python train.py --num_hidden_layers=8 --experts_per_token=8 --hidden_act="reglu" --moe_layers=[1, 2, 3, 4, 5, 6, 7] --router_score="sigmoid" --normalize_top_k=false --balance_loss=0.00648 --balance_bias=false --norm_eps=1e-05 --tie_word_embeddings=false --beta1=0.9 --max_seq_len=512 --max_steps=4221 --dataset="wikipedia_en"
Below are experts of layer 3 (counted from 0) of a mixture-of-experts language model. Rows are named router (the router's row for the expert), gate (a neuron's input weights, with its number), up (a neuron's input weights, with its number), down (a neuron's output weights, with its number) and show model dimensions 0-191. Each number is 500 + 50 x the weight over its row's rms, rounded and kept within 0 to 999. Numbers have three digits each.
After each expert's rows: a language model's description of what the expert responds to. This comes from a sample of Wikipedia text that the model never trained on.

# expert 12
router:461446467518427525474536467557562520434522593474555547532503465498479591573594518464492419516487581482437566563580436527524422549465531431368470517535499561439508429544484462481539470535533513534488521528490581484480577423438532425495478439525539528459548414501420648490504495489556525505383431579510516497523534524439456470634534458450564520513596455532514441556496456500447446434481432545463500498505563529513452432578460459474459468598491447394514499608458495527539557556488490500495496472524546542471531434609557434509461518491444530503429533473516556533517569488414503485
gate0:496471470519492584495514525550518458497545493480458479630504428498499472455552635422509548515428604438481555521498528489516400480598470382458469455514520470534551465584494504529503444477605469517556552483558492492519486439546520416584473488500505464639534353546432564512488490620481515446505585517383470479457503500522474463566459433556530498542538563465524489473506504502488580485459626521514463482530441643530421526518546453514532513559495426465468504467472539519525533539544510501542516474523483515505501458474476421554521518586510547488482646472460526498449584493459486411
up0:535578584432490468492480476508446524444516585536583485458438534513454603507583545550491400463507453434525474465527460441395538515488511557477425540473506480477580563460573454526566490466452508494453454487442526547462462599426502489520527440548502528466485600458490487480515506474504510610486483541376546513513625503491554473447536565438453535483506467489496533508418491492457497483572384493451486449456570504448613568465525491446548565475518497563529508539501592456483539384453568497476498514473491499476510444615600475381549501491425408536548422474525480537547382521535490463
down0:423512457500553587525579487458518642434618494534488572474445453492507485494506478523474602441542622527558558546492553457632468515499517523611484474453518534500465455464508484458469377514459549517528429487483447445578487482445529525495549474532465509494503518409554512482447517433525543508541546427428460534457502557410602499428522533445550439499445549494427441474571478616530456554490429549543501465539477452509489497535501507602580544545564486518575479562471500615462577483482550461404490487498511482458623547517570532563496497476496532465532523573472499492519553406533531548
Description: Adverb endings like necessarily, normally and extensively, plus not, be, been, have, also, more, however and very in verb phrases.

# expert 20
router:462400467540437437467621440533614523378488577470548571541512436513477466560561511501425434536441563421511529585550488467482427520533548429412442552479522567436553451478490524485591459536513569547480537452493515474445584443459452451547461471480502556432460433412446592481466468517559591492436499535509529548488532548499484442582461438560566472537560446542520457453542492452450408480479465583467558529484575552499469419594463476489546477537465504436504436515501489518469519581498570517542470410552569502423587451597550429511500514509430538520481516519522528507518507565469456494
gate0:469467513534523491483518461478499528478442498412450532528540428524477550530594545510459436553545488506494536562551482406492537562528514523372505559489490490507567440543474536495452434500445550560489463495465530557503519482364533399539466487504485538422556411472461529444504519504507547476464539555470570507502555549489525489603492412508557526523552489532411487449435524525429409451499497538464566554575505525463537398561455440478456521459481400435612424501499494460494605529550543483486488390585553441515584478590674451467518564543493551457453503503488489516511584505508433605
up0:502449543483520531454525493387506475507477478509484463536529458529490542482557517569364544542477471482490504577494495443510524532495516585457477502489475499457585465485389601430404504504411475542475461479489529508516470449493517400612499526485479481495457405524409581478469434514520478396488494567473477468491491490402460562535532390423518547512488618533524477502458595518472474374522531439544563499495482528523548498461438531526399459543461446444542510466468443477450625468505596443484546461518495445549505441525660515471493541532599493491432507450535531560459618455509471559
down0:435494521482534550502501493406478483530450505445475473502450470495489542519508456485439539520546413519455394498433449528510459528499489454520533463613504398385483491581460627499535546533526451519537500597492448519567360582497565555504436518511462575501577488497456620418498592448578546440475482556490508501493529485392522549537462519491523564520529509576517452414441502517445398528448439525542501496456483531543495514492562460414463433414523444485439441506461488494481563577516544482523486389428592570514532562528583414528522498490531570549413460553502458564477555501428482500
Description: First pieces of words needing completion, often capitalized name starts like Go, Tri, Cal, Co, plus word-middle pieces like underw-ent, comp-ut-ing.

# expert 47
router:517448571600442473522658405427480510379484566483451524448548457567492542515515509526523444516455465466496564478530499482505450468509532380400462531468527547437520459478516542501544572560529574539531483497533545394507580558452491489533486463545469505437474415371506568511506472509596609457462471511524533586473524535532447393570424498558551413491589458463461445522495544463481429429542490507474559505478538569438479476589458565456545505517560517443508446476562515481480547509497585447524499441625589471449604524585470514548496543502509557522498493533509489463508482536460466505
gate1:498457485427546517495514421510586504493414590448547475559454457542527512467577501554429452509470596443476486519539495503466542512528462474473481467539409625501518460595461489403517537521522524518377514521550520563466586552464502425520547466516577495489529527488449629550491527514473508527496510534416480511456493544502492516524494453521455473470514506514488353595563438566512483481522454549426580443489445546464447517495577456404504543547438444498507516460582655582510493430462496408614526479505455557422505533590598493455489482506539464521527521429458503384525444519507455465
up1:472568447578474465539427489430560517508575519469540467480386483545576497412557527579543519426444435456508530509335566534488506463433508463585499492489516437496494522479528533423729503425529488513580495428481488428502478446486441396522595492467460546531393492559484486514528565492523523493524518496509485526550558554507534529426519447574455528369599512478535478557540527544580505466478468486515496429608388490467435516471475490531494499499523539457504553439569508508520523479491443500474488471449453487562504387474500481435543547506548552573508509542482493446481488563534484533
down1:529427514611468462547491464478470507516467483550416487452507464487594448492465482588453510480478547414585450491438528465471576501417444498532457539525501559454499492587453529426424484478488415500482479504506411442584447459501459430497514516500542547492541444397368501515462523506521612443477492524536580495411525513429509468512460492485524504508610521648513515517537444485494446394507506458505497501555454497502523469508471471450515458449489571498503400492510532502440456487446550505492617473572550358541548447457468538383623478585505559456456472461477492551496593584538482509
Description: Prepositions linking places or institutions, mostly of and in (townships of, area of, at University), plus colons after infobox labels like Country.

# expert 4
router:467384456548463519497601496571602544415434586529507596450524432506516455528584554471459502519375574428453537517525503487494463522485512451440509522524522548468456488487452515481618456478538567560515507468537469557534528434475428494575424470461522589472485478413484542509530444523541604582414499510470429532444438584489439489571401472484533524510571446613540358555534532547485394556497461495426509538524523549500475432623478502516492457499467599491455473471527549534477516500499505534451482430560551469432581501570483418528477527523452568504472556506457523504544504539510489511
gate1:509402504475492520472505563537550524483449498453562697474482412447559502491506459519408411540541567526514491461541448535501488537463571539415590560455495515536503520502488552434592506542524506472478596469503454511460448515435509501462558415466514512536359502426502517525481459491528578514442477521415447539495464548516469506454489473515450497539483534588522485531497551513478440489497588494574545459509523497442429514536533490489479467521473505470540546646557492435522551582500474511500533469487480460436546366519453462473463495629580513573499470431502468453478441566455317546
up1:516404570485496477463487481513606549488509499455378707495492537465460508463505661476451469497520432537451433482514427467556516534448476513455561537488436533534544502506425372532565530487514527500459507496451535502488427450440639520514455498456401542536485492492579547541405482491497462401439441538529471537548494492482356515491535449503465560516489521540492509485473502521491476442451502482449467472508515636454428546495456460524422489440542507485468556590514481468490421508577508621527512526512538516522515511501526538605521468484475528539423498468586439486441485450481452550
down1:457559594462576425517561454472579545554543501519477455499506497442472412408479428452529401457609438495535460491477499438489459488506441515487595382463516553512447536489485456448465509458512502490459506421448516505414520535443481613553564452562511567547513532527418479497509486490516415541535452561450508532384517544543415458535491588508528519429560539517526519447478449469580453478556551444447424519485547493432443444481476420549509459466507512488470535580468572521455397525454455433529534588569506550465349502472547489501427491516512410524552542550558450477526435525533434421
Description: Consonant-heavy pieces inside foreign proper names, mostly German, Nordic or Central European, plus sentence-initial He and She, such as Haup-t, Karl-str-om, Eö-t-vös.

# expert 27
router:473476445496445523459598445502553564390503552511556512509524438468530448602548491520449418524456539387453478549521510482469508495554522447401484483472529528484481458524548537485539420539557520521461475439492507434467531460455492492566521430581526495436450440400411543497457504534520617505432525599472537552546548546509529470526444443526578407523557419496481428533585488467425380479508444564482602542488503547504433472589525490512483456494454470463548423470526529554504588528457487434585471387528532467386570451592551440510502504569466586531517483493525556489483482521405456495
gate1:534475460442525514456538470440578596457515549581512486539499447564547459559524510454453461526456482475458447481460555530519509487477459381491474518585473520562473489556416578570507558506403461395332501526454459441449507528580506559497421499524475484575446503489505577560449435471414526521443556506513482479583465455478599418519487483506568568439502375484470526469542562568480474580461503566531475463423439517458501432527484515514520522447510506410417469496486531584448500477522426422556575390498540504462514518533444527421414462517473538536423591492468585475504484465515436527
up1:459496435592630496483472469525410460548488550543411533439515531310451503521529491549512480446606501595539625497520418508432513443522582414537440540403455437511413492493497490502536498448495508434474520457538495430515551464470441531455540476452460518531558456469486447536440491657523536570548484438508522506474517495428523548532497511425517604432486570471441481463478525558478512497517501512497470560482519546520555527497576483509534518489514484508519519512491490515465400537510575486436389549494430494462549486493515588607488507511538511534436368461474511516526531553483400417
down1:389540517420428387419527525478612486447466461498608566515447428503516561485506390572468430515379517552551619453556556457487547578438482418479540459450468469469567506461512532464496454577501522502539476582529537462458605535440395486525504580495537510501481568403519449566476535412589510596434553465452476481465453504535544563498493497538536582484446509436437502530449526514543492514481535529421502461419417565467539438477470440539537567486542460521539450505586481477465475539588413567496494471487471532544499528489533493508533491463500447542456518528520492472571544553562421488
Description: Periods inside abbreviations like U.S., digits within ID codes such as ENSMUSG000, and separators in infobox and asteroid tables.

# expert 43
router:500395448539419499437556530548586600353454545537487583532543417462488503530584564492458472553444478418489600569599505520453465518484526480391451521456547556475461442546497559526522440525512585536476478433571501494441535391477464446503455483504450551442489501402456583508515481536509617515432490527532497492457573563466452466589501465497496512526627473604469394479546484564442373498502444530527532537473506536527528465521490512479510500533530549458489409565474521487477530520483477577515479440526548437436567434580530453560461535519446549470519583475492563478491499541489538523
gate0:546505487539428427576464571500483591482531471497549485602595468537559465422497561556501445505503475402493580435548486559487489502437469479479509431609513520481466520505458466598467506493458583540499510435470487506525541441543474514457653425490491542401510536478494503468518510415478440477484558528515491539488425552418410531426469455427423615524498514451616546487592440452502481545596534552519550520522516433485537522482502552497435527461523423455449547512527588598501524504547479445595559500489518542466510499486442474511513531550535481516400507403478411628500553428491476531
up0:479546478543422363497460540505455505490510465510533515482564442467543436394561557560570517458577474495494454503418419477511476479463500509472548457525462490463517459404520471480528506457515528399545563434437471454545499475569519582554479561424470656465587545558433478458500603454487514499451449535459447538516515628413583463494551510478571466507458429454507522495421485487528478520498392544601482499497451519520514482509461495475535499500512391561497414496533481479514524490511458539604518589528479476474514506528483546587531524480565509464448569466544527606545538388635572501
down0:556471596438616547560448506539524437546499620492493592541472483499491441527560410475398599467486489437455464361436493554362468500450549465415589454437504442519526512506497573532508513498522496454457511456591578450443525390490499477499494459583559514487487570494531485483488491478551546481562492437483549445479497487492533497536419517562560526554554461596436526555415488535530466558424470573473479460560569495504503454546467425526494410481453533556493486552482467500519549538615512521510465512573557539447586467496550526529484524511581466461483575452590545544542487602510518505
Description: Surname endings and following punctuation in player, cast or credit lists, such as -ić, -ová, -sson, Jones, and pipes or commas after names.

# expert 50
router:502350486563429484441560501532555520313484632436493597505513456435475508604582571512487502574498494523553543560563542513497475472542514500451382494450532548516496437512473590499564470494490532497480535403481567458503512558514477442561489480493453571477432458389462581478434515606543590519402492553493526496527560491550469459546446412535512424526563481491461454463538477549502416464486515527494494538454476545399509433551528457440491470481467477452506488492483529500472561568457526479541494428549538444450646486634499436493506469523482540446505524494508484497462482524506492505
gate0:482447527481466518429585468508458389481464550536442479616473472436543425515483505508504512506503403517413513534487592388489460522562446468537496538406526507523463478506534468451388553520515492464549476529559505408519576511453521509446404548486473535538480452379548514485528544515554609452390518582538499549381522514480503433502459439564572413447536603551520510499389482416490438413558566639530556450532507492515522501489494431494482528421496457399551472459480436585502525494489488476475542467490471384519537576522470474479455436509530529482525494484505494468521519422484484554
up0:545540489504498467517562463493504474509494491489534545510564576494446485499524433524512447479452607440495596524458452473565532400493533431473479432583452430588525600512487462590531508521479490444553522386522423448526538545481515582478535420455469496433533530574493560497457442545372471621564485491475532442492559535557541505438518636504515535498508461414475549457504565515407463507534393433574494475447484529523506428564539586475537450594457569475380467568529482445417515465525502439564574543571541484432545539448544512555522528503442512564493503523534490499493470547419509438
down0:455541653600442457498486517476506449461469507523532489457556517504493562535522416484528487468500505472508519434619413482544547509632549622468453455465499495436561442384529434633527468488579485564432493446412526544483513481576450430506453479564471497434479435534539552438516529555453492536436520455471553560482540502501444479473450582615580512552482499574482480444613566543546459475396557532509502506450503452490425590562471554501516530503518520551522472560511533500527429492516449581518443554505477466493470512464539487491474574415457492503548490531471581397514526521537528578
Description: Pipes and small numbers inside sports and election results tables, such as 0, 1, 595, with separators between zero-filled columns.

# expert 31
router:450411475545423438462608443531607537393493567461537561539520442514479471567549519526430426554442564431505534575561493473489426516537545421406454561471533569430538431489479528499583451534525553554500537466504520473443585444447453459533489461489490552433459426410439593475452463538567585510436506525519535560475531543512506429582452442572567504524564456526501456459555486451450403475459458573464569525487559550511459412595449476474529476546459514431503426519522490528494544580501580509526480408555566511424581472594533437521510530513436545518469529538507518505522502565482474483
gate1:478429509531547478568476495501563463444334498521531518540458477556485468461519527448482459546377539496570484569547519424351509456457471491404418507508543550537442442485490484465478527473480539541490501538545493375537513368490408508522433481509437503477488501475486664504456475503568549440548498437620514553455538522452420491506497448540556422496528480395498475451484470427516460500451425499525528528530533527490495468563506520537593476470685491524463386457574465477506489556439520444524459459544521497509518428515459525483495556532467506519499601555452551522480505516449492502
up1:486424507510581499495475440489544447507391428503525491547451543559440504441481482479466492532403534467575493644570505367515503488510472548479511524556496507478436411463503483434524541425528577491477462568475467408566464456497397532504551427499479410420492471518435566505504495469581529443519487473578487480463595499347390449491492507511480433485549455474482433414418499398517484530512425567496541555470483467483520536490576500426621516457538539468543391506428470544500511514399554464504464499586496503485468474552508497481492512490459457540545621578429497517436515496516496507
down1:569560466489437571528504444488615512559480455566547511457513486517525457451455532509441547521480461487542443533551501423499480510527584583439506480467533478497567510448584500504556490652520486554490561429488531513480512496572525508536435515537482448390359508516555438539519501551527441448519454495545461559476508508581400424442517451507486552512519550478524453444547383466544495487499547449570504511485442622431451577514402531471582606513425516529483463549574610410502487426486617521496465488470558544554493445475453436463466525509568509407504529505496541443489566573493446465
Description: First pieces of words and place names, such as Cha, Ed, ass-, North, South, plus of or in inside long formal place phrases.

# expert 11
router:472405513514445488477535475555534563375515560530510595491589463514524466496534463515461457509441508457488596548553508476521471499497567493380480519470526527398507497515485468489531444558417527548479504426495524458424581452471475453485429504506490556391454394434428574485491480484532606501497523513519554518446536540526548480628512482523555505528626416577503404452616475506479374525512465540461527508427557479575544489525481540517512542535522547395497428595427489535492571525476504532467450451535571451474600403573542447484502542456498552517527570502462490481519508573431538500
gate0:496496526504497557488473484471449610472332571577515423520516454523470500439497480464465446502435468497548530357503484392565495500547508500544541517568428557541528452402452461519533497444448469528457473500475483456304462484556540500535450457459563544401547510373574518533493484554609490538467532510466518498487463576540566541524494538485498537499569461503549474378496477531536492498588446520456589446535496494514521552531530527440421485513532434477549477457518442423487538489511499449567441512492488495455529482605641602509552503554467413502467473516550522522542494525451502520
up0:503574478565542442532450523508523565476525406574449552552461540485510546463513507506500443521446494520462477485440485515507493460502548464527311599470442440437449456506521465445574558487494489461549510485567510457464539537516440502506425478525592506490535485496455596463366506518422465514495539474536481486642511463501541448536453591468464465501476589491346479395525505463548516496472484507448532532511436519465453509535478506535479483499487446481609423484595511445547558435543452468511490609575534407480424471503465510544484474646427506530505583457567529534492545574468545557
down0:558583532513461475508559513540526532529560543518490570543495434533477483492477529518479488520515514500535460438422525473530595513563556467449497525519486493590386459471470518490509474514520433597443522468300537484556475551442415492580484489454490538532540528540538409525495492511587480472448426581486570496462452449491551452516563540422460547415472428412484381488430437514529489499566485537517537452535456482433536526524488507518543477498501621463505457586466443452484496363534591583536548517496478506442445488527485531514490476506491462519550608547558541387368517581536556502
Description: Word after or inside personal names, chiefly of linking a critic or captain to an outlet or origin, plus surname pieces like Baker, Jones.

# expert 41
router:514421433480425448472678527595571487371481604454485591482514436482481473568519544462437508542457566444540566589549485483520499440497537399375445503512555573499497464492438541513511448594530514522460541470478589486479493480454487449509455492462457613440546484422477560438474484507540561482451470497488449563447567533453529473631444487510471510560589510505434500521601453451445421474497496463496518452456465511463480406596531474488540511496534461488505428514511480548529478579550568511503429458542579556484513489590576450533471487508464562525458541540502491499568489489454431476
gate0:504489485556638325499503540540415495442399509469573466427462433505575523487516514507489478502480475534471583533491495516522454476582579549477559513333468470444568449524583514448596403521511494537456500468468461449493482592480541555481572609541515568475464517455510475496563481474523522538476517529389482558472561522511476430516524456448523525569500511479374494378509476521493466431506448518661488509525524492461442552562471499504534455529574567556427520543520510456445453474431412486440485477495511460552490456486499495497534530461473498530462538488441558440432417547535491461
up0:532500488592487501513499483506529514514512497392410490380488541525464474512490527531570525496508484535515550542509488551537486564445385561514464538531590563537479496496462566586464577503499490471596514472416452542434517463519424477506511522500475510425578473472602494524495444564472473459449514363550502521509503495506540486504405552525482466489481532552462399620500536524391534587413436450472527509457422483586574438501489585505498593483423449536459544428524419496441493498460459576437592507458537477500518547527543593566454510518556475500433472440582463594497452562438559599
down0:501491527494426395416472530468498554479518431626626469504515449520558463517548511488480524449461396498520536431460483424555440472497569561581485576501547457520546526505517571468483472470535479532452521463473534511483515441515480443475545478518527522406533482457440418527463520513502549507525612488533545580470465404525449503505548508494567477415380448537574607450374453540449462560464448574576451519544462478450472569556574554482497440461491530532525375478559495467385527478478463484497453504472473403519469366528528482467559431514423580514473554522543579476531452509504536518
Description: Forms of be, have and modals right after a subject, such as was, is, were, has, had, can, would.

# expert 25
router:453413466543441433439629441542606529387484572475564562521520435512465476560558530507433448531447560419494529572560505461508424505551552427407450563466535560438547452466483517494588444540510561543478536484467529488455583446454448459534500479487473554432448438407446582465464475525569595497435504516516529545478540543516491451576466435557572473540565442526513452450535485463450397482451460586494557541491576547479451412603475478478547470534472516423520432521501487537488537588500565511551464412559567507422576461584543440525477529525425538518471514537493524498519505549474484509
gate0:509516473640563563454427509520527494502487564495442488539594480534490489562575500469516516551564523480536523605573499478521411480506552523510427514509460509513506484459467505523620503515476555563379493505497514464489455472345536561534436497534564533502459502504475504555430388478500569383493438487500522520492519556583444505502454493481553483512495516496555386461594483520431467430508429447449510448482460557449545513562530535584513455531507485428545478456480499569538501538525544488527448484531647481537529427571498427526528479402487429430549517417431378430567492541545491586
up0:470525517469533459503508438505528530498539452571526536431441541562538467405560426521466445393522510427548490443567531493491511476561446418412561486409485594517490444524538610505420534527505401479547405480480428443547535504555549387397506567485493544527487438491472490536545450402486490556554601490525445539486404452510464512483519452467444506503504382547452559477558491445475529462480541469511469522582450489484377470444467495477493557569491493562558543479511398579513529516538427477559427490510453545448528535487469646478469499472507550459513396539541510476567544484497546412
down0:500489427466521497468486457556540525517561522506461509529407465458444503508437480543520477492533496402521489583491461517455589504497500431466541549399428552502507569520563592502544493450583434470561504432569346506555560462404524485463567556494582541478570445452415538575409469449496527510531489495510512491478521421542509492542492603384505572528496541638499475488467473433523471490521478462493465485539502550359419513476469476474486483497522477567545551566555524447541374583513456467488551508428546451429487513492509490417462483420412529480480514573495536376480551494463454568
Description: The to after "used" or "able", auxiliaries such as can, could, was, and capitalized name-start pieces such as Da, Br, Pra.

# expert 7
router:477427461509449455455602423525582530401497552502572546517513421510492514598546528490415441510465552436520540554551461476460414537533559455396467534472551582460505442489494506465562453527529592530473522427478540459468566412465445479512483489454517533470456425438432606469452423591589569483410534521491535535483540521494481462571474435506562483539550446553505473512554466547438419470447397582478533526493595549548437430579532494501539478512455542424556465533539485493504593565506528464471447411528547521415575469586557467573516516525405495519471495516531561481517529543443424497
gate0:505531469500489498616507485552528507471431507472535523496502445586558557551518545522506506575446527437526562568578504472477477462477542384488494582500528539428478413500479485447550522538506518526562434496555482480365611512394437439494473481517430509499489457380433517471511527450571578489497525539499629545548544525535564494555462509479587436564613492513546512375570538451489409542517369545494595473539472504494440542540450529481544503507517485564416489515503564585536495577542588510536500454563550501387508452514545473564464483555461549466459524424498505500572512507462461544
up0:495517520518501508555506547566583526512453384538471527504482520567518454511516557500500565629406516458531508493468488509545465509544448414528487542520544513466564509534506473522529552510482497512427390434480508557502464500488505508486384517527503505483534555506554439538558375460513515496517540420563524508513531490562512401510428565525477430679564421441445490468508511480504481502465564487623529506627504524405504515480461502475435463454549551589500528518414470562558449385443568514535561534496537550450505515473420501572400440457442492454534610479381462509419492468520515528
down0:492508510520510526468510545496475470460445495426521534513447423454474463503501495537590479481494462466504547520534585469526577530493448577416466501487489513438585483391556578523454544482434516463471495637571551579515530526592507472644519499516523509414512537421530526462452501540494520605515387438515429468437558497456528517485538528491527445501545449429411598492489541439455543405420430494531551530411412516439496507512459491412518603440551449468437413443476584491474540473607444465479486553497577486484535492435549479523540603514453486473556525404443573477484502493459437474
Description: Sentence-ending periods and adverb or time words in running prose, such as Sometime(s), technically, previously, continued, very.

# expert 14
router:467459481497404522492597454501509488424539611478492511523539436502539486541549545503466463505450519409491520541513493465508438547559574394501439609497504458459492432537529534537575460542525540580489526462495443450510533510474471457567501514502496562436425392496420538521512497508609676521525498481530560547458491551550521465571490457552575510507522501528453438534536536516483413483547510502546494519492512561497508424550485496565489364450601554480522385536549531529525508553535518453426555365630551463504603491509446450490429537530420518561482555541477509423514497572441529493
gate1:539459446481515493479498487509581615497581517614491538561415553559510511454474553481435456475497457409465460527649468571535568535517601481536480592507488538552465445445555491485518518458519481490483542434650494516505514489529513518496508459569461484442554534539497532530665437523537453572546493468517471577488436508467445491563476540402434530469510532475487440532462474531402434443494485595526560480521468466440502420528478581528458501464540471501580676466536503594506528523448535461450468501532537586470541584574493492490519490541442481484507441435603475517547464477488491496
up1:468445579524426519536445485504511507484479551432405520485511448480580501601498522570529519558502507531583564431452493545490497561476500497434460401536439521482462555564486467524416425603544541550607528558461521413549502436516538486492550561467546460473464493431570477579523516465450541490534545538452546520461555490562496381470486448581528529534531547587462513483593445440568469499671541481512515414376522529509512592445536505466531483623490501502507465520476432427479503491456478543540473472491455455493411529456507506533581505536548492532468494407483536607467410518557435545
down1:461466546540543425531494554463473529480553550497445566481519505537496524479512560552507514536553564440467549538485530437553520414575503478497605554579578430448531490548461508496485525539463481574495439538548509407573429585567458486544535494494397525524525430399481434431487526571462449485478407525563454510563430510545465474538408500519597558470590600421497435613451552472566546443492489416516379530515518467463506499368485500442541518497580481479493519444437515479566521407512476546506528482595493447503452528425429440479515501483423463495527468466575538514511538533435608511
Description: Colons after infobox labels like Residence: and Resting place:, plus the and a after at or awarded, often near schools and colleges.

# expert 5
router:534362485504426470493546508534532564342519550478468502484461448477520469531550511475432448553459523453520556627536484509443466513526532465421479554523535542494475451482475488515504414551483515528483517440495459456475555438463490444580544553462513590380544413424447537483475461490554654488442557594465468518466586634507550478566474533487546531519590469551496412446513427504489360511522394582534492533497557528504481445489550541457546493583511529455422450583494531492506555524454477536513430361508500453445531501591525483527540496518465501490506518478481533521501446543461517499
gate0:530392425457388540622494458412556651483572598486498514413502530479522527452464472585486506467521536537541519477580555429519480508496559537426540479467429531443410555485512464486451472416476518586434519570465526472436592482451435548452504445522441563493500450471420522567500500447475540543436478528489508501475372530513464505516483501504532502499583476541542482406528558484561468555515535485408490557461605591544418487486523542452545522519474414530529454538491540435491425472406516558546540443502495495507525538527522571533507600454491437599481526541485415522539461576535532495
up0:522508469488393472535518441494452546503474545516623448501538466513466499507491560565449502496473401493559438485507547558453499539549431503515462510645553498475526425481529489494445494535544418580427589491535580525601509484500567530529479569560551536422404526550413427512538475411506506519501591520431480475544444569518541602550475533472487441415446454528529512533502481472595446437488486503473536523548393550523612529439537550618506476520569513623530478523519510521543446488564488433432455444549526543471499516460493481494422470524495494510465535418532539392485577486590421465
down0:452489601552441410471519583511571456482525603479558573499421463505429542522474576483506472492439487415472491418479577486486557485539552501456446556454392473588530557485513505492521486584576506519616526523435525500579513455511543512514368584463539450547467523541401492413573552472517485492456559566574550431488509560590545426503540513513421481384459493476486437460422485429460503476497507437548529563533505497429451517574498531406543486521512493477521583586445485531575550481494428400574479538519470491524460455527457475446529488531496399441504481442571497542435524498545466506
Description: Pipe separators and line breaks inside sports results tables, between athlete names, countries and marks; also country names like France, Italy.

# expert 9
router:474432499520476515427631527495558515404485575490530580549529420474438598555541498471482510578431568430533555585572544531454469525501420398426464512470461561482506418478484518495575547540541559578487515524562560447434552422470486504630517460542459513403521448410464585458462522549548501443416431478479515529435518481521442492519454412533482408447548433497537455517478514503443486514486422554447489496483541532449526462597493503447525467562447468391494487548473493502456597559508554512551493477533637544450578514596548472442439524451463512530506514494528491473513521548450453482
gate1:553435500469492525421516481474522475436484431529507542557526517454463596469520466574495496518480531467524346549541525456444508507425497540533494436532413548475530501547466609458534478533591518490443536465419455552478548476454529457568482529474492521418502449547502589355570455496571449446461521612480521455524528478418433431500561507478523544465519525534461566532452552470483493571418430541520517470556481498531433475480554494504385490463452530389486499452542546490552539639542463558526456543489500551455568485469449512467564470424494479446490504515456607464357385485455443480
up1:486517528549488518451485466487537483460444446349517579529520557472419572437508478533487477427527486500496434526559529450471383534404496553525466497534514570542486534558505464492461558465544505490534417553500528489489500530465444646560459474490513442558459509473494524344510454518578478506460537479483529484509505484431503427450432459490503414503468516497407462476684610564513523492416426475422534496425506514495410477437497488505501549593450483393487520482405497488510609501470529437499508509456539500526545533550555591514509446418556522418562482473509440506489466563473412449
down1:479538518600520421470545407565541514528433483575449494501466531438469514535495522509489548557509511354554449582502538555490517514446508494550660596502409542445591479500529451563507483492474462547391450451506469449467512538501418502504468467511416512493533502533482507480374513505473424535464538432524547488587524523498526444461466532466435459528562450511477436537386509510650580531530529594578432501418459455466448471470535486565464514470518574487448534500581484425489534521456549487541527527593524471504435471403449551560505526443536438494486505631505471513463529541464530448
Description: The word "of" after nouns like usage, some, supporters, plus gerunds and verbs such as using, making, ensuring, allow.

# expert 1
router:504465483484495480514573495470549526425502570516557583563466414542534491560604543470370417478490530467521487555617540501477485469535511427484539534476457563534572476480573534511490464443505493506556518496541551531446568506444468506503484478557455646435460479484410644475525564575509652504413552564507539518501495580500509519579438438487497507481544447508569488412552519462433373575455446568509482500494495515456472463495504526483521458539549462497502472573487551487514499571553569449564461392527543492486587433643556437501505461521475488476508569563511518414489512484503526470
gate0:502526515474552503528481549506491538367597494491500581537433412522597450499481600549415467478491511496578440519485451533472418431491416474538533506461548500570528488459516493516402542483502478523558484538451464475525575515401468506633428483581457627442515422504538553398525553485455615514460437606416558482548512538488473496514459470515460531429495568450527486521566388507390416506470537511509547519511484454496483575494479541555519470526570465536546500494592578505604498464518548412501462447563521474557526449554510477548506493517577517452503532570607448489522497475499554479
up0:515496563513450416533451532494492616441436514487581501522586504538563500477430484489528519573474439471525521498515475581597550515574424507489532547457511508519464492487568498492433455513530477456579587517576527481607435450461497507444513550419462544469553531501538471415522495495458529454471516492480454472542487470496454568413522542495486545420503560603770541419593522511509477463562503465559409551562513474599528598530496549519518427519464456516458461519538539545494489460504567503519444502507438429532481520517537520477498506500577484486413497505576422483479392509439488549
down0:510519544593489494464518503529439428538479506464534468541466469502510462523500522515409452509550554497514432569485507405481493441436463463486524460519528508459600460516528618480525517416542548540487485535551411474542591369420499455425526600510527555436542533574492594539549517532405553484519591540550520481441426506469454496513536418455440487430387472443520471486471519504392435576473536500584592540495544451451470555440466489511558533481444646543535551574466538450505466510550496522481473547487499485433437499538480469404452540533459536451486624501550407483469537425582501492
Description: Column headers and separator pipes in Wikipedia tables, especially sports and election results, such as Votes, Pld, Opponent, Pts.

# expert 34
router:482413469505384488484569465512521567359474556562481585432572461473560464510563529494484476537471527468541510580602522435460443475546536473371437569464545548450477457475410465457551465557496530582515479464531505523510560432453493489496465535493451554414510426407455519541443482566527686458435546520513468477454518535511459472548531471509557469501602477588465446551483453471506410533493449513533522581451485542528468459593488460525508516544449557445499397553470465519523505534495495534544473374587530486451568435534462516507446521534444542443471472462499564436533545566522463469
gate0:466464497563473490533474452534466491472477520509459660438586494463417497573505509520567471535477491475434488540539624499484499549526477430523443548508602488408295466526456577492504470477518541592498520522506506548575477506452480538507497560505492502542473411481554504470428495455396601384505499478547490522432459536492511582490477495511538540541618498560529434535494460468552484558489451533501520509487459519531527502552528545497457524560498558484627473497496500463449480511504499532536508432540516561506514591528446430472591451425533500489479532505488497537554522694563490388
up0:553545507412508565491499442498445535528533525447550505644470458540532543511520467564435496499639520532512520467502515540470523499469566558475542430550369524519536514521499483551485479478535441409433521462450503447443510451490466420490510378547489526523480551496433527452502516505515422628539466508512518537607441521463471415466456508519474497501389489427430644458535557517502513399515501513502504461478550515602427475466508451486487468400536348515482599497526497581505588520545503510443531597492504497500529566507568522546567516520417487566540477497504460519442501409492519597
down0:547529406536506585505456462442564458509486500479545572450516463421526534447578497506490529392492555545481571492586514457603490464536507595407555507507535523573440511456456534470457473572486480554540474376595541480477412556563421425480461442496462509392516501401518444541425426520517631512541461544434497492459551597452475507520498450498530504572571473560465488525576505542518444450504472593468477514592553533498535505449483501575421469548473441557430442511445469526480508551495527497458465523492583456348576455527475537477539551477529530470454473524543524542544579560545495534
Description: Closing parenthesis after a birth date or date range in biography openings, plus table pipes and years in numeric tables.